Experts of a small language model.
Size: 14 layers, width 192.
Experts: 32 experts in each of 14 layers, 2 picks a token, a sigmoid router.
Below are experts of layer 7 (counted from 0) of a mixture-of-experts language model. Rows are named router (the router's row for the expert), gate (a neuron's input weights, with its number), up (a neuron's input weights, with its number), down (a neuron's output weights, with its number) and show model dimensions 0-191. Each number is 50 + 12 x the weight over its row's rms, rounded and kept within 0 to 99.
After each expert's rows: "comes after" lists some tokens at least twice as common just before its tokens as in all text; "raises" lists some tokens whose logits its average output raises strongly, later layers aside. This comes from a sample of Wikipedia text that the model never trained on. Tokens count by the router's weight.

# expert 6
router:48 78 44 52 34 52 67 45 44 58 65 45 45 52 72 41 49 42 47 35 45 57 61 57 46 31 23 53 47 45 56 61 45 51 36 59 73 43 27 46 58 41 57 47 39 47 54 51 47 46 47 47 52 53 51 73 53 69 29 47 43 44 60 84 62 49 50 51 26 36 31 32 46 63 60 31 59 45 58 50 30 25 42 57 69 52 46 62 48 62 64 47 63 47 54 60 63 44 47 55 57 55 74 47 79 43 49 39 35 49 53 76 65 49 38 42 20 62 54 51 51 61 53 55 38 44 69 51 57 37 48 51 50 63 58 57 57 61 46 62 55 47 55 46 39 24 31 51 70 62 59 74 57 70 36 48 53 59 28 59 39 53 58 53 53 44 66 44 45 50 32 61 47 58 57 30 46 71 39 60 60 72 29 41 54 41 51 81 42 42 52 41
gate0:63 34 37 47 50 41 37 50 45 53 43 51 57 35 41 23 51 75 40 42 55 53 60 36 35 79 37 62 54 40 45 42 62 47 65 51 83 29 30 50 48 64 65 41 50 54 58 57 50 47 57 35 51 40 35 55 31 58 51 32 27 55 43 55 51 48 29 29 51 53 59 33 55 48 45 53 65 50 60 49 49 37 58 55 61 47 42 59 35 36 50 52 64 35 58 61 69 40 39 63 47 62 41 70 40 38 66 44 30 37 35 68 40 47 46 45 38 51 48 43 46 45 67 55 34 43 60 29 52 56 34 74 50 40 48 39 60 43 14 31 52 59 45 61 63 38 53 48 63 39 56 32 65 47 62 48 50 59 33 44 39 22 40 60 43 45 29 39 56 49 52 58 38 57 74 35 58 70 55 59 49 65 53 49 70 32 44 37 31 36 56 47
up0:44 60 54 40 67 40 59 62 51 54 35 66 66 53 57 50 60 45 63 42 60 59 57 61 77 57 42 60 36 63 45 40 65 51 62 47 48 66 43 62 63 30 71 48 67 29 29 59 58 35 60 32 65 31 51 52 33 47 40 49 64 53 44 51 65 50 27 41 57 45 47 45 53 33 29 41 53 58 58 34 50 52 33 44 40 48 55 54 57 36 50 45 51 38 57 80 51 50 23 38 32 57 63 63 68 25 56 56 50 40 32 37 46 52 42 48 55 48 53 76 57 46 49 50 65 35 19 40 41 60 53 58 59 63 49 65 46 46 35 44 66 38 47 57 44 25 47 56 49 41 46 76 39 49 63 55 46 65 57 47 48 38 26 50 29 53 51 50 42 43 75 40 43 56 75 63 37 57 55 69 44 38 72 70 60 32 42 53 59 42 36 50
down0:53 54 61 65 59 42 63 52 39 52 24 56 61 52 72 44 56 67 47 29 42 65 38 56 48 50 48 24 41 28 35 38 62 48 45 56 38 76 42 57 50 44 46 57 63 32 29 59 30 39 51 51 38 64 48 48 54 31 48 46 57 48 64 57 40 50 27 25 63 22 46 37 65 21 46 53 52 62 39 46 68 51 41 46 52 46 42 49 31 42 53 77 44 47 35 67 44 44 42 53 53 63 48 51 63 54 40 42 71 57 53 61 37 49 28 33 39 52 50 35 57 49 58 57 47 46 69 52 48 51 65 54 46 57 48 60 46 20 41 36 65 39 52 24 61 45 64 52 84 59 59 38 52 40 53 54 39 73 57 33 60 41 55 56 30 62 57 41 41 30 48 42 38 64 34 65 34 45 49 29 55 42 51 58 34 64 48 61 41 66 46 51
comes after: " |\n", ".\n\n", ".", " \"", " (", "\n\n"
raises: " the", " a", " ", " an", " one", " their"

# expert 29
router:60 75 54 32 62 49 60 50 63 57 56 34 62 41 66 42 45 30 45 45 41 67 56 69 61 41 33 57 56 35 42 53 43 66 42 63 59 46 67 53 39 56 70 35 39 45 37 47 72 48 36 46 59 42 27 48 58 39 34 42 56 50 69 56 39 56 46 26 45 45 37 31 50 54 33 57 48 56 45 23 13 47 39 65 75 42 42 44 34 53 36 36 54 57 28 61 36 49 28 47 61 64 57 55 44 40 58 39 34 63 53 78 42 64 37 70 48 39 62 51 34 41 50 65 54 51 57 62 39 44 48 46 56 80 70 25 63 45 51 58 55 41 54 45 22 49 61 54 66 57 52 70 50 70 44 48 43 55 51 60 51 55 65 50 39 39 36 49 50 60 35 53 55 55 51 34 49 52 42 33 58 54 46 60 69 40 56 51 40 24 58 54
gate4:45 63 40 40 56 24 52 60 15 38 40 43 52 52 53 51 48 47 22 41 66 56 41 66 54 34 46 72 59 52 53 55 63 53 52 65 37 56 51 36 63 64 49 52 32 62 41 28 45 39 71 61 45 46 53 51 60 47 44 44 29 63 56 42 39 35 47 43 42 47 49 29 53 43 51 48 41 55 47 64 42 54 31 47 77 51 62 45 41 68 38 57 49 48 51 40 68 44 37 49 23 63 45 76 46 34 59 30 37 44 44 67 51 46 43 63 59 67 42 49 35 58 48 55 31 11 63 60 60 62 35 44 54 60 54 41 47 35 55 39 35 27 53 49 35 32 32 46 43 62 27 53 49 55 49 36 57 53 56 49 88 54 40 49 44 57 47 42 44 40 33 50 55 61 63 64 60 24 39 48 32 37 41 55 43 34 40 38 49 38 43 38
up4:75 39 71 56 49 46 45 38 40 48 32 34 50 49 26 62 54 56 69 65 41 52 64 75 42 74 57 37 35 42 47 49 65 65 56 68 52 61 50 34 30 46 60 35 62 62 49 57 48 38 42 48 48 55 63 68 42 50 68 83 70 50 43 33 64 61 41 53 59 49 41 53 47 46 34 33 61 51 42 50 61 38 49 69 54 48 57 37 50 42 45 67 51 43 55 53 51 61 40 52 50 46 61 43 64 50 72 44 50 54 48 49 62 26 51 61 31 53 59 65 33 40 43 67 20 43 56 69 57 54 46 53 67 28 61 46 26 42 72 53 65 69 39 49 41 46 62 56 45 60 44 51 64 65 59 45 54 37 70 52 49 76 42 54 59 59 41 58 18 39 44 61 43 46 51 63 36 45 49 49 32 38 76 61 53 21 63 45 41 53 51 50
down4:45 34 52 33 61 44 51 29 44 48 53 39 29 42 38 55 87 21 77 31 67 64 40 65 41 48 56 60 50 61 52 20 45 60 53 52 49 49 28 44 68 57 64 60 69 51 58 37 78 63 41 46 65 54 42 46 65 22 42 58 76 41 40 68 26 59 55 52 54 51 27 48 55 64 36 45 43 44 49 61 70 52 64 37 45 57 39 47 38 60 59 39 52 51 43 49 58 48 48 42 50 45 44 64 54 53 50 53 63 56 52 48 73 38 54 24 63 48 40 47 53 45 39 54 61 45 50 43 60 44 52 50 68 48 45 48 56 22 63 42 52 39 63 52 45 51 70 33 52 44 42 39 28 43 59 56 49 51 28 64 49 51 60 42 58 72 42 37 71 52 74 33 44 45 43 51 51 47 43 67 47 24 58 56 66 70 61 38 50 54 41 45
comes after: " in", " In", "19", " to", " on", "In"
raises: ".", ",", "er", ".\n\n", "ance", "al"

# expert 28
router:58 58 40 48 50 57 60 47 46 47 47 46 40 58 66 31 57 50 42 38 35 38 41 55 50 34 48 44 68 43 49 55 22 69 31 40 53 22 44 44 60 45 58 53 53 43 52 46 55 35 19 28 32 56 41 64 52 46 38 49 19 59 59 78 44 62 49 38 37 41 41 34 49 31 79 44 60 42 39 52 36 33 51 65 62 25 49 50 54 42 52 36 66 54 43 48 53 47 44 51 59 61 73 41 61 45 44 48 38 43 79 59 58 63 29 51 39 45 47 47 60 36 56 55 45 58 52 69 67 52 61 61 69 49 52 34 60 44 49 53 42 43 59 62 45 52 63 57 66 50 44 73 38 43 60 77 60 37 26 57 39 62 65 47 59 44 47 43 53 65 32 58 47 36 55 24 55 64 32 40 63 42 48 58 42 63 73 60 46 24 52 62
gate4:58 39 54 56 51 48 64 71 60 77 28 44 60 45 73 76 55 63 43 20 25 47 52 37 49 60 53 46 40 42 49 47 64 65 59 56 31 53 59 54 51 69 46 41 41 33 72 66 52 31 56 56 51 41 55 67 49 44 47 42 50 60 46 59 41 66 52 53 48 57 53 25 55 67 53 61 33 51 49 41 77 43 64 61 49 47 22 65 22 45 44 43 38 60 41 49 24 42 64 48 54 57 57 57 64 50 51 72 38 46 47 67 62 68 65 43 52 61 56 26 70 44 59 56 47 50 62 43 36 55 50 62 48 59 53 32 55 52 37 40 49 50 67 15 54 64 41 42 35 54 49 29 43 32 49 70 45 43 48 51 58 62 50 49 56 49 57 52 45 39 49 20 34 55 55 55 46 30 42 43 47 59 35 48 42 29 64 41 58 35 52 75
up4:37 37 57 56 63 57 46 37 46 40 33 34 46 37 56 54 40 62 11 45 30 51 53 47 62 64 68 55 69 57 39 48 67 39 45 46 49 49 34 75 51 60 57 48 30 48 49 46 42 70 60 50 49 51 43 65 41 48 35 53 48 58 43 52 31 42 45 62 51 61 49 48 56 45 51 31 34 51 49 57 39 45 54 32 52 28 58 51 54 49 25 45 52 50 60 40 54 38 43 59 30 51 48 49 61 65 73 64 52 58 32 65 42 38 46 45 35 36 58 47 61 62 65 70 50 22 47 56 38 52 67 53 39 21 46 35 57 45 53 71 63 54 60 47 27 68 35 59 63 66 50 28 42 59 55 51 32 74 60 43 59 39 69 59 60 31 56 67 56 53 63 55 49 50 43 40 37 43 66 39 54 47 68 69 29 35 77 38 27 56 38 57
down4:31 51 66 53 76 60 63 54 45 46 41 45 58 36 67 41 47 53 39 49 41 59 48 59 48 67 65 27 65 62 52 37 50 54 63 45 40 55 63 59 56 49 60 58 52 48 45 55 55 27 38 51 59 55 54 63 52 57 38 38 48 43 48 39 45 70 47 74 69 54 60 44 36 31 37 38 51 48 52 45 56 66 45 62 40 43 28 44 28 60 40 49 58 51 38 33 48 42 61 65 51 43 44 67 56 63 87 64 52 39 40 32 50 48 75 37 45 28 57 42 58 40 63 53 37 46 23 43 44 47 45 50 58 43 72 45 54 38 43 55 36 34 54 30 74 58 32 42 36 57 40 46 40 63 42 61 44 55 35 45 50 51 68 41 43 69 49 56 40 38 41 45 35 36 40 58 41 20 50 29 44 48 46 55 21 19 63 65 56 26 65 56
comes after: " |\n", "\n", ")\n", "0", ")", "1"
raises: " ", " at", " \"", " ("

# expert 19
router:65 37 30 32 45 48 48 48 63 70 45 39 50 63 70 27 53 32 42 43 49 40 50 58 49 50 26 42 71 45 58 59 42 79 33 75 44 48 55 31 58 40 48 24 45 61 52 46 62 44 31 40 40 37 55 49 68 62 35 57 44 52 64 60 62 64 57 60 39 42 37 47 45 55 65 45 46 54 43 54 51 54 35 41 46 26 29 32 34 55 40 50 51 56 70 43 61 32 28 44 54 69 67 46 63 36 47 43 33 66 67 73 63 50 43 54 36 50 77 36 56 49 61 54 36 42 50 61 63 52 37 56 43 60 51 42 59 40 69 60 65 52 52 60 31 69 45 66 54 44 52 70 40 64 50 61 50 38 52 67 41 51 44 40 47 52 54 58 49 30 39 62 43 36 70 71 56 54 30 47 60 46 41 51 57 68 49 53 58 22 73 51
gate0:35 66 56 36 27 36 49 60 50 42 51 72 28 51 58 35 45 54 39 48 45 29 33 53 68 28 45 32 42 36 59 30 66 65 48 53 47 37 41 43 54 33 26 35 47 70 40 42 69 34 56 42 60 60 43 60 69 61 64 33 58 29 45 43 52 38 47 59 65 40 37 58 46 60 46 59 51 53 43 45 53 56 35 39 62 33 50 45 59 50 47 52 55 52 56 81 52 43 31 42 38 57 56 57 63 59 57 47 72 70 50 44 38 41 51 86 30 59 61 35 54 52 52 31 48 55 55 45 41 34 40 55 51 67 40 35 31 61 47 34 49 57 70 36 53 42 45 48 45 63 60 64 53 27 50 59 49 56 35 38 41 47 49 45 39 32 59 51 43 52 67 33 55 40 54 45 50 78 69 43 49 73 53 46 90 50 40 43 47 55 61 44
up0:58 22 39 45 72 60 66 74 80 59 29 45 36 22 58 64 43 59 41 49 49 44 58 42 35 59 50 51 59 56 51 56 45 41 65 51 43 48 70 34 51 75 47 63 37 48 61 35 48 41 59 57 55 43 46 66 43 47 51 65 60 56 53 35 33 53 69 51 48 56 42 49 45 65 50 46 65 44 56 55 47 52 48 54 44 49 45 45 58 58 58 64 51 59 55 27 69 68 51 61 55 52 44 77 38 61 38 69 57 53 62 42 38 45 36 58 67 62 60 58 40 42 54 73 47 28 63 53 46 21 55 39 66 61 61 59 69 34 40 58 49 61 40 44 40 59 53 35 51 50 50 45 49 56 30 58 60 48 72 58 50 42 38 51 29 56 39 42 67 36 51 43 72 76 27 43 62 55 52 48 35 70 51 64 42 50 33 39 23 40 47 80
down0:53 60 55 42 53 51 41 53 23 33 53 41 44 36 39 62 46 45 42 48 40 34 57 41 57 30 23 66 48 30 59 38 57 54 43 27 44 48 33 58 61 52 52 37 46 52 57 46 65 48 64 44 48 65 47 70 57 46 48 51 63 46 50 57 44 52 59 50 73 48 55 43 31 31 51 61 66 33 62 52 36 73 62 48 33 35 52 50 65 45 65 53 62 40 72 50 44 52 42 58 50 66 52 57 52 50 73 60 37 38 52 59 27 46 50 50 55 74 47 61 51 42 54 26 22 54 48 67 49 31 61 59 57 22 44 46 37 79 57 57 21 42 52 46 69 59 28 52 60 52 58 36 38 54 64 53 55 37 37 49 36 52 72 52 34 37 66 68 36 51 62 38 64 38 65 34 45 63 74 62 59 53 71 49 51 28 61 50 40 50 63 46
comes after: ",", " of", " in", " to", " at", " for"
raises: " other", " ", " first"

# expert 0
router:45 58 33 31 42 60 51 41 46 50 49 49 38 59 65 46 47 52 50 44 49 60 51 56 59 54 54 60 62 37 44 61 48 84 54 59 52 44 49 39 49 45 59 44 19 50 62 56 47 49 48 36 59 35 43 54 66 74 34 40 52 53 62 70 66 36 47 30 52 55 46 41 35 53 51 58 53 53 47 59 26 45 35 49 52 59 56 69 83 48 47 51 66 67 50 53 25 50 45 55 49 65 66 48 55 38 46 56 39 66 69 74 55 47 44 42 47 68 67 45 65 49 65 48 46 42 54 57 42 47 69 47 61 66 64 48 65 21 72 59 55 47 53 65 17 38 38 72 59 43 66 58 40 61 37 58 50 45 52 45 31 51 55 67 23 41 34 56 54 26 44 75 57 40 52 31 35 63 65 48 65 53 39 54 67 49 67 57 45 45 46 21
gate4:50 60 55 65 21 75 60 54 32 60 41 40 43 55 30 39 50 53 57 37 68 53 44 62 49 60 49 31 56 42 25 51 60 34 35 47 45 37 53 41 42 45 30 45 55 36 56 26 55 36 62 44 51 49 48 62 63 49 73 57 40 54 65 57 37 71 66 56 36 40 54 57 15 56 44 45 72 49 42 62 37 68 44 49 62 55 54 50 50 45 46 44 43 52 37 57 51 49 59 41 65 69 39 48 55 60 53 56 40 52 54 53 50 36 68 75 53 52 59 43 52 73 72 40 32 62 48 60 51 48 63 37 22 52 39 74 40 59 67 69 50 51 60 49 62 27 56 56 48 67 38 46 53 54 45 48 50 49 67 46 62 40 61 60 36 60 28 46 48 52 72 47 70 26 39 45 36 71 48 60 67 48 49 43 49 43 52 39 52 59 69 14
up4:49 41 76 80 63 51 49 56 55 55 42 47 43 37 53 33 45 41 28 60 56 42 48 68 44 29 48 48 61 47 45 47 52 49 55 59 51 45 48 70 44 47 48 26 52 39 42 42 40 48 27 42 66 45 57 36 49 52 53 36 59 57 53 58 53 54 43 39 28 46 46 44 72 65 44 60 13 33 12 37 35 44 44 46 62 57 55 37 35 53 41 49 39 42 48 71 77 57 59 46 70 43 64 57 47 60 57 48 91 66 50 67 60 62 52 16 65 49 70 42 45 64 61 54 49 26 47 49 42 21 52 58 48 47 50 65 59 42 68 51 59 41 48 57 69 57 53 52 43 29 48 51 46 44 43 52 51 67 45 49 47 58 42 55 61 60 55 64 39 50 53 65 61 61 36 55 66 61 46 59 43 26 40 48 53 49 38 57 48 23 59 53
down4:45 54 38 28 41 44 62 54 55 57 58 47 55 40 40 45 42 56 40 56 34 49 64 54 59 53 55 24 61 67 56 50 32 43 39 53 62 63 37 46 48 43 08 50 53 42 24 48 45 37 51 42 49 47 42 58 55 35 37 68 56 62 48 60 52 39 41 56 45 52 33 26 71 42 30 46 50 43 63 75 15 58 63 58 61 31 47 24 31 53 40 46 37 40 47 53 43 46 63 46 66 42 49 39 35 56 55 51 46 51 64 57 52 48 35 47 34 50 57 71 50 57 52 42 46 64 46 60 62 42 42 67 54 52 40 53 66 42 43 34 55 41 33 28 39 52 35 45 40 47 53 33 32 70 55 50 34 36 36 51 51 70 71 45 45 45 25 26 36 68 40 58 43 61 32 66 63 54 44 53 58 46 50 64 65 42 36 51 25 22 44 56
comes after: "-", " ", " (", "\n\n", ":", "|"
raises: " to", " and", ".", " the", ":", " known"

# expert 20
router:60 72 34 52 36 51 61 49 51 43 43 41 48 59 52 62 67 35 52 26 44 40 51 54 45 38 40 39 61 37 65 58 60 64 28 51 55 46 40 27 53 70 61 42 43 62 45 43 54 54 44 36 49 56 53 44 48 49 41 49 41 44 52 65 34 49 44 13 34 34 53 49 40 48 81 41 35 37 54 56 30 40 35 43 61 35 55 49 52 44 53 35 45 76 62 51 35 66 51 72 63 62 62 54 85 40 43 43 47 44 42 75 53 55 32 52 48 28 52 33 51 55 34 44 61 64 57 64 49 55 57 58 53 41 57 41 44 38 56 56 46 62 58 50 32 46 51 38 55 57 50 60 22 71 38 53 45 41 56 39 40 40 53 47 27 32 65 45 55 67 21 64 59 50 85 32 38 51 45 65 53 42 39 57 40 43 56 62 44 39 31 36
gate4:57 55 69 47 37 31 67 28 37 46 52 64 52 58 42 58 89 46 43 30 50 59 54 43 59 49 38 60 53 48 52 59 67 43 58 51 36 56 22 41 51 32 52 61 70 46 52 23 52 36 65 58 58 49 56 37 53 58 49 69 64 69 60 44 50 57 56 51 43 53 49 44 36 33 52 44 48 52 47 24 56 53 45 60 52 50 54 55 55 53 59 60 50 31 78 35 64 62 60 78 71 51 83 60 51 51 44 47 54 40 35 50 57 46 51 53 67 37 46 57 36 38 43 59 42 51 27 51 55 46 66 57 61 41 63 49 50 29 39 63 44 45 65 54 31 30 28 32 29 44 39 68 67 52 51 53 57 41 51 41 53 35 42 69 31 47 48 44 37 63 30 39 42 28 58 36 60 48 46 77 54 42 45 55 38 57 61 52 21 38 55 51
up4:56 61 49 63 27 63 56 53 74 28 62 74 57 46 36 76 48 35 57 51 31 16 46 57 46 57 51 50 64 52 54 64 43 46 54 51 52 40 46 34 43 77 45 28 78 61 39 44 63 62 25 46 48 70 66 60 61 47 43 41 48 65 60 41 53 62 40 53 40 56 29 39 66 67 38 60 30 58 67 59 35 39 45 47 41 28 44 58 45 40 62 51 34 39 43 56 59 57 29 45 49 70 65 47 32 60 57 49 62 37 37 43 56 44 57 45 59 45 57 63 37 50 64 48 31 60 53 33 42 63 50 59 74 28 62 49 53 35 56 55 36 62 51 54 44 51 75 59 46 48 50 64 42 69 38 61 36 44 47 55 44 61 74 28 64 47 43 53 58 42 40 47 34 43 47 48 54 32 65 57 49 39 72 41 37 49 60 54 37 57 34 57
down4:46 31 42 56 52 37 30 56 39 60 40 55 47 64 51 33 70 49 62 77 61 71 36 57 55 23 83 46 58 55 79 37 43 64 70 58 64 47 48 66 43 45 43 58 31 52 49 59 33 49 55 52 33 26 42 38 40 58 58 67 47 40 45 52 44 54 59 53 56 46 44 58 50 46 67 19 43 52 50 50 73 45 59 40 58 40 47 53 47 51 33 49 71 64 62 56 51 73 56 53 64 43 60 51 26 35 56 44 55 61 55 48 76 42 49 56 44 53 44 52 71 53 35 47 59 28 40 53 62 47 31 46 18 71 65 43 39 45 47 47 54 41 56 34 37 46 41 68 47 49 40 66 53 46 39 37 61 46 59 35 65 44 34 80 31 43 51 37 34 52 76 40 37 35 47 33 59 56 45 54 52 47 50 36 49 56 59 40 59 52 51 49
comes after: " ", "–", ".", " (", " $", "10"
raises: ",", ".", "th", "7", " in", " and"

# expert 22
router:68 51 48 41 50 53 53 41 51 61 45 34 51 57 63 29 72 32 46 45 45 51 34 74 45 37 49 59 61 64 62 51 57 46 45 68 71 47 54 56 68 40 36 44 40 59 54 61 51 46 40 32 37 29 37 50 53 51 56 46 43 42 56 62 69 49 47 27 51 51 52 41 41 45 56 51 57 39 41 57 33 29 41 53 40 39 54 66 28 35 37 16 47 85 65 59 20 50 39 85 76 54 69 48 69 46 37 48 33 52 53 76 50 47 35 52 38 45 51 48 64 52 54 57 66 63 36 61 33 43 60 60 55 53 46 42 53 42 61 57 42 38 58 51 38 30 50 71 46 33 40 50 62 54 27 38 43 40 46 58 38 54 50 52 36 43 55 61 51 47 37 50 46 62 68 48 59 73 44 45 60 68 43 41 29 68 55 65 55 33 38 52
gate4:61 54 39 27 54 71 69 39 47 54 52 34 60 45 59 53 67 69 48 50 23 72 49 53 56 59 51 76 49 40 58 60 55 40 57 58 44 67 69 41 48 62 35 41 50 66 55 61 50 48 53 57 44 51 54 43 20 33 55 54 38 67 67 41 40 54 56 52 39 78 25 47 52 38 38 57 55 49 47 51 21 46 38 72 55 61 46 60 56 46 53 47 49 67 43 50 50 41 74 66 49 41 61 61 51 50 33 42 45 62 27 71 58 53 50 61 60 58 39 58 40 62 47 74 53 57 56 71 53 47 43 46 58 44 72 45 39 56 44 50 44 52 52 50 40 36 47 47 50 46 30 37 76 52 40 48 45 34 63 59 61 56 40 47 57 52 69 75 47 48 42 39 94 70 70 48 40 61 56 32 74 69 45 51 43 40 46 47 38 51 37 46
up4:50 63 67 44 44 57 27 58 43 78 66 65 49 55 42 64 55 58 54 58 54 40 37 74 52 34 43 48 47 65 46 52 36 57 58 67 42 50 53 27 54 75 60 52 54 51 56 65 47 60 46 41 74 30 46 42 50 41 50 54 67 66 53 63 54 56 20 45 75 54 33 39 41 30 53 45 43 45 56 47 29 66 39 34 50 73 52 63 65 39 53 62 28 48 45 49 59 42 48 26 43 51 65 54 40 52 55 48 57 43 42 40 56 51 25 62 54 63 47 64 36 41 44 60 56 48 72 60 56 68 55 51 44 59 53 30 56 39 59 44 60 39 45 34 49 46 45 48 42 82 47 52 39 47 61 47 42 46 41 49 50 59 70 41 40 40 44 26 53 30 18 63 45 52 46 82 66 45 42 72 35 52 37 39 54 53 40 39 23 64 45 38
down4:64 43 41 68 36 52 47 38 38 54 54 36 51 42 63 68 57 52 33 35 63 40 48 68 61 26 38 57 48 48 63 53 48 45 54 67 55 71 37 42 43 59 57 65 30 59 49 43 56 49 61 89 55 50 35 56 29 49 38 61 76 37 58 52 63 52 50 40 61 69 52 34 45 31 31 42 53 41 39 29 42 41 38 37 36 44 50 69 42 34 56 53 30 54 38 40 56 53 56 34 46 46 44 67 45 58 37 61 39 50 59 46 47 61 47 65 28 55 47 54 37 72 31 42 40 46 23 57 63 52 54 67 51 52 57 48 52 39 34 54 57 46 55 52 53 60 37 47 53 56 46 60 39 41 55 47 34 52 40 58 24 82 57 61 48 41 39 35 31 43 31 50 08 44 50 74 50 37 45 73 32 44 44 53 51 42 67 64 51 57 52 49
comes after: " a", " the", " his", " an", "'s", " is"
raises: ".", " and", ",", " in", " of", " "

# expert 30
router:57 73 46 28 51 68 68 44 49 42 41 55 53 41 85 60 61 53 52 38 32 49 49 59 54 25 22 51 55 44 65 61 51 75 39 45 59 43 43 34 52 54 41 41 32 47 51 45 71 38 32 36 39 54 35 55 57 63 54 75 59 46 72 78 58 62 58 35 53 36 65 28 47 40 77 45 54 36 44 53 27 58 48 52 40 27 35 50 45 38 50 45 72 57 57 62 49 49 47 75 58 50 70 60 53 33 63 40 30 73 50 60 38 53 35 47 54 62 59 52 54 59 44 50 51 43 45 61 55 38 41 58 49 55 54 45 56 20 54 51 62 51 47 52 32 52 52 61 54 52 46 36 55 69 48 59 51 56 56 66 51 41 67 63 29 62 52 48 42 67 44 46 53 31 63 48 51 61 46 63 59 65 37 51 67 53 54 61 62 16 39 59
gate4:63 45 43 34 45 65 58 55 74 67 54 39 36 34 65 47 53 37 51 54 37 28 55 50 43 28 59 25 56 37 60 35 63 41 51 46 44 43 58 34 56 52 50 60 54 31 47 36 68 56 54 44 72 57 76 48 45 55 50 51 64 47 77 49 50 41 50 60 61 37 55 30 44 32 49 39 40 32 51 60 28 64 34 38 40 46 49 42 52 43 53 44 73 40 57 45 41 35 62 57 53 38 56 54 30 65 86 54 24 71 48 57 60 54 54 13 50 40 52 68 59 52 44 46 56 58 35 73 73 29 52 53 50 78 56 45 41 44 30 35 61 49 39 47 48 42 48 60 55 47 70 20 38 49 44 45 74 59 45 59 53 67 43 61 56 59 55 44 44 45 49 52 48 56 49 45 45 50 54 39 41 60 34 70 48 50 47 69 49 39 52 61
up4:47 39 40 48 63 47 38 50 39 53 74 46 64 32 53 40 31 57 74 68 58 46 49 52 34 54 29 53 60 57 54 55 58 42 29 59 69 38 58 43 49 38 51 32 65 46 56 50 43 61 31 58 45 42 44 44 64 68 53 52 35 60 65 55 62 53 54 33 48 46 43 69 52 43 56 35 54 61 66 48 57 54 49 27 66 43 27 47 43 57 42 36 46 38 32 45 51 69 61 39 50 70 63 47 45 54 50 25 56 36 51 48 37 59 67 44 66 56 30 54 63 60 42 35 50 28 65 55 63 47 57 39 68 50 34 57 55 35 60 79 53 53 37 62 63 50 34 58 57 58 26 51 49 73 77 68 57 44 45 65 52 74 48 72 39 50 27 48 69 60 40 51 57 40 30 41 46 47 62 71 49 58 55 57 33 47 27 28 52 67 46 45
down4:66 55 72 46 58 52 48 50 51 56 38 45 64 34 77 59 76 46 41 59 65 32 19 67 79 53 34 38 45 57 54 47 66 53 35 39 69 51 47 44 49 36 71 69 35 49 69 48 43 52 37 67 37 68 37 50 79 44 53 66 54 29 69 54 44 36 73 49 36 50 42 48 37 33 59 51 47 59 62 46 51 75 52 62 45 30 54 46 44 51 49 63 29 56 56 35 54 63 67 74 45 53 43 29 59 60 61 43 47 20 52 47 63 46 58 47 59 63 40 59 50 33 50 52 58 49 52 60 56 50 35 45 48 42 45 42 49 43 53 41 63 41 55 32 53 30 39 43 42 62 58 44 33 37 47 46 41 48 59 59 48 54 29 64 48 57 45 49 67 46 39 66 55 56 52 46 76 53 33 61 43 46 50 60 61 48 39 55 27 84 44 55
comes after: "20", "19", "18", "–", "17", " part"
raises: " the", " a", " and", ".", ",", ".\n\n"